config = dict(
    n_layer=11,
    d_model=96,
    n_experts=128,
    experts_per_token=8,
    d_expert=32,
    d_shared_expert=64,
    activation='swiglu',
    moe_layers=[1, 2, 3, 4, 5, 6, 7, 8, 9, 10],
    router_score='softmax',
    normalize_top_k=False,
    routed_scale=6.94,
    balance_loss=0.00227,
    balance_bias=False,
    router_noise=0.1,
    router_logit_norm=1.5,
    shared_expert_gate=True,
    init_std_router=0.0124,
    lr_router=0.00212,
    vocab_size=8192,
    norm='rmsnorm',
    norm_eps=1e-06,
    tie_embeddings=True,
    optimizer='adam_atan2',
    lr=0.00275,
    beta1=0.9,
    beta2=0.95,
    batch_tokens=[32768, 65536, 131072],
    seq_len=256,
    train_tokens=238900000,
    steps=6736,
    dataset='wikipedia_en',
)
Below are experts of layer 5 (counted from 0) of a mixture-of-experts language model. Rows are named router (the router's row for the expert) and show model dimensions 0-95. Each number is 128 + 32 x the weight over its row's rms, rounded and kept within 0 to 255. Numbers have three digits each.
After each expert's rows: "comes before" lists some tokens at least twice as common just after its tokens as in all text. This comes from a sample of Wikipedia text that the model never trained on. Tokens count by the router's weight.

# expert 33
router:102065134110115135120106105130096139162144102133158124114122094135140097121148119119115152164138063168126175138136104164111200149084114089141123156133061149183136110162105074134109088155159132133167161132117211195063079139095076102127126133136085078125087112162184095143103141098157156063
comes before: "1", "2", " of", " of the", "c", " to"

# expert 122
router:160172152097143112152084069085113160060146158101161129154142147098156134179177149147076152096111126193077084161073125118122111104151111171105153104113079115115093136144172156102095107091099090182117112151070115056156160172132134150099118141119144160084103130152168158091149179160094112141
comes before: " | ", ".", "7", "4", "8", "9"

# expert 59
router:103111126130181175117132165067155097095150101149059162147085122182127111111120073165114064158147096181119147127071133115130181118128166128158158111103107106164077127170150145164106202134109081129197163174109132115078145122114149116122138166135141164154088131129165075100160143126063131155
comes before: "1", "| ", "2", "ure", "and", "es the"

# expert 63
router:144114181048125130096118147105188133079107136104175138146122181095058105119188127101088141149172079119177097135141139112082096141187131171139110046152144181174094143136108145137131104147121120166121165117120141094162188122152146191122123102094179109161089138140115147115128108140136062139
comes before: ".", " | ", "–", "; ", " |", "th"

# expert 1
router:109127100081141116096106107049167098120145127168209068155147161112143122166189102122115141152153109052140093170094132127129116122134098117140108107167097181125111163159091129065127164122073116190137128168085112095121128180083164161087084131132123144083154188128170126102136127150163135094
comes before: " | ", ".", " |", "; ", "–", ","

# expert 8
router:106166185178102099182195138127092133135100146158136087130127084083132152152073162092156083118127121146134159102059166130088113112151174095120056127088155148095102062122145105089148118114093172130136161141162153158107134144197089160136081123092126168139119121140171119186131134094138190155
comes before: "\n\n", " The", " He", "'s", " In", " In "

# expert 37
router:115154193123129106153148137179118118160135068065173143073177134119142127143131147163090131139110118194138149154082156110043122095129121136128132127154140115182124085084158130104131098077161136153159088159126081090134143182108106107159131097050125156153115131172111202106136107099074170158
comes before: "| ", ".", " | ", ")", " |", ","

# expert 83
router:155126142089115101148107110095157171146155100172161164138076080141128088104175127185128162077095103105149111149098108153128091122103091142108144093147132140167114156128197143158172115091075098175155124201103120074157141142052133145132075161096183070100088122118142144116186124097084134154
comes before: " | ", "0", "–", ".", "; ", " |"

# expert 62
router:206155144098125108152111129176128103162092136145199137139137117084148080186144140130146144155190106146157091173134138160055119037125149093148100155099107103086085153153168146145111133096137089119123080124150113110152123151098075154083102099143118184136091121128174123084172104182128132083
comes before: ".", " | ", "–", " |", ")", ", "

# expert 87
router:144164132103133097110172144146148162103122123113124191166065143153179145160118106125161103106119166121140115116107046058107088073101116061116150116162127116129150091139117202114098125097197094110117117122096143166165122127110166169098101063183120122153151147171152092136167079151091176145
comes before: " | ", " |", ".", "–", "; ", " hold"

# expert 27
router:164150146190140130152116161129176071121125190163125104184165115088163133153117138122128159085070119066083109130100111118128101113135152105148169088082168105111152106145117155125096125120095129125151134149063088098114087117111175109038146181133128149125145134133209105101183167117128121200
comes before: "\n", "S.", "\n\n", "000", "ition", "6"

# expert 82
router:133077079140123093098100068125154104111172128108076158123119144184149143152155148071120110122181088121134101147207113086161152081059098141125172121173068143132149165146125131184050146155131118125151124118109169098101084164143130126136183160156106091128068168100154125119107172170130117143
comes before: "1", "2", "3", "4", "5", "10"

# expert 73
router:107106159098182112114073153114121177127155172120130172117110108082163153135140091163080164116190142133111074136166202157195200139067147129164149099109102163100077146094141137118128135112088078126109113154160092117140096131119162188133188143170158182118122159124116149125114122091065138133
comes before: "2", "1", "0", "|", "alle", "3"

# expert 39
router:123104121175190128101102078101166128061182148162126105136115107131119157140194082180127119150110060073124140114125162155164140134090102091123180102184069175137109149167100154135106140182095163133140125139113171082103135112102172104122174168154162062096107127074131143101133109134099084143
comes before: "1", "2", "0", "3", "4", "6"

# expert 52
router:139101143154147104094096127165170091133109159148126102211112171106090115131079165169130174151129151094108101075160153102164129064159112136079153174171148145153106173170151087122065136159140109154114192152168116088087119076106134176180090099155165118079121102162104107092117115161107149111
comes before: "1", "\n\n", " The", "2", "ividual", "ography=="

# expert 116
router:150161151205063091135084136119106089138119135192152171145128089108088115180122173165102145183130078083102147096125141068129147154131130149085160162127157125115136193139079099133133071154122170121116160157171165108082095162093088105169091147090161140098146112141137167091139111097073152115
comes before: "\n", "S.", "1", "2", "ian", "ia"

# expert 66
router:129085117199163109102112092093128081084152130114112130093103105153160189153110114075176117192197193076119126136189091125176182108090138092138147147184152142115120111097150116151054134130134158099092120125166163158087083118142126131163176159098134092135126083104135125122095138160080129135
comes before: "1", "2", "3", "10", "20", "4"

# expert 120
router:169107083153176098153077061086132150164090148135141137141092137135124130148113145093088142203105154095133125131218153145146112157162119107121163138101146123149079142133164119200074056154076123123120190129085096111111093159145112155058100124201094123127131112144118118101161154159120146133
comes before: "\n\n", "1", " The", "2", " He", " In "

# expert 58
router:191169107147116105130115114082160181071068124148124120163105133173113092144142178086095120123117101176186093074117150147121142165061128178154146124176126099162064120113117075152125125135152128110081131077129088090125146123152140112070129204133163177117112171134090070117112124079124142122
comes before: "The", "==", "===", "=", "In", "In "

# expert 77
router:167115086141162097137078105109102139098197124168135144133066105110104125086148102158083180182092176126163138145117119143097141144175081163164171141114164169098109165087107138100183130096137127165127170123164114138164134168086118175123130107072148089130117123094182092078126054149083167147
comes before: "\n", "- ", "2", "\n\n", "–", ")"

# expert 99
router:131155175123129140152122117118146166095092158122174171181094116145078078104112123175096147100163132181168105139117093083132113111134106127121120060179129103162105136121193165095132144120118121162190134186176082131126176078097072115115123149089179103076091073161127141120149126087069122085
comes before: "\n", "-", "\n\n", "|", "- M", "| "

# expert 51
router:170072145106153132129139131171109191141163087104131079123167135082137089166180139148105194113138084126109120138118076147111167179103092118178129108152109075162113064164106079057167158100156148126161138136072129130139141133113130111133071160127088087144085178163171156160117136093148081139
comes before: ".", " of", " and", ",", " was", "'s"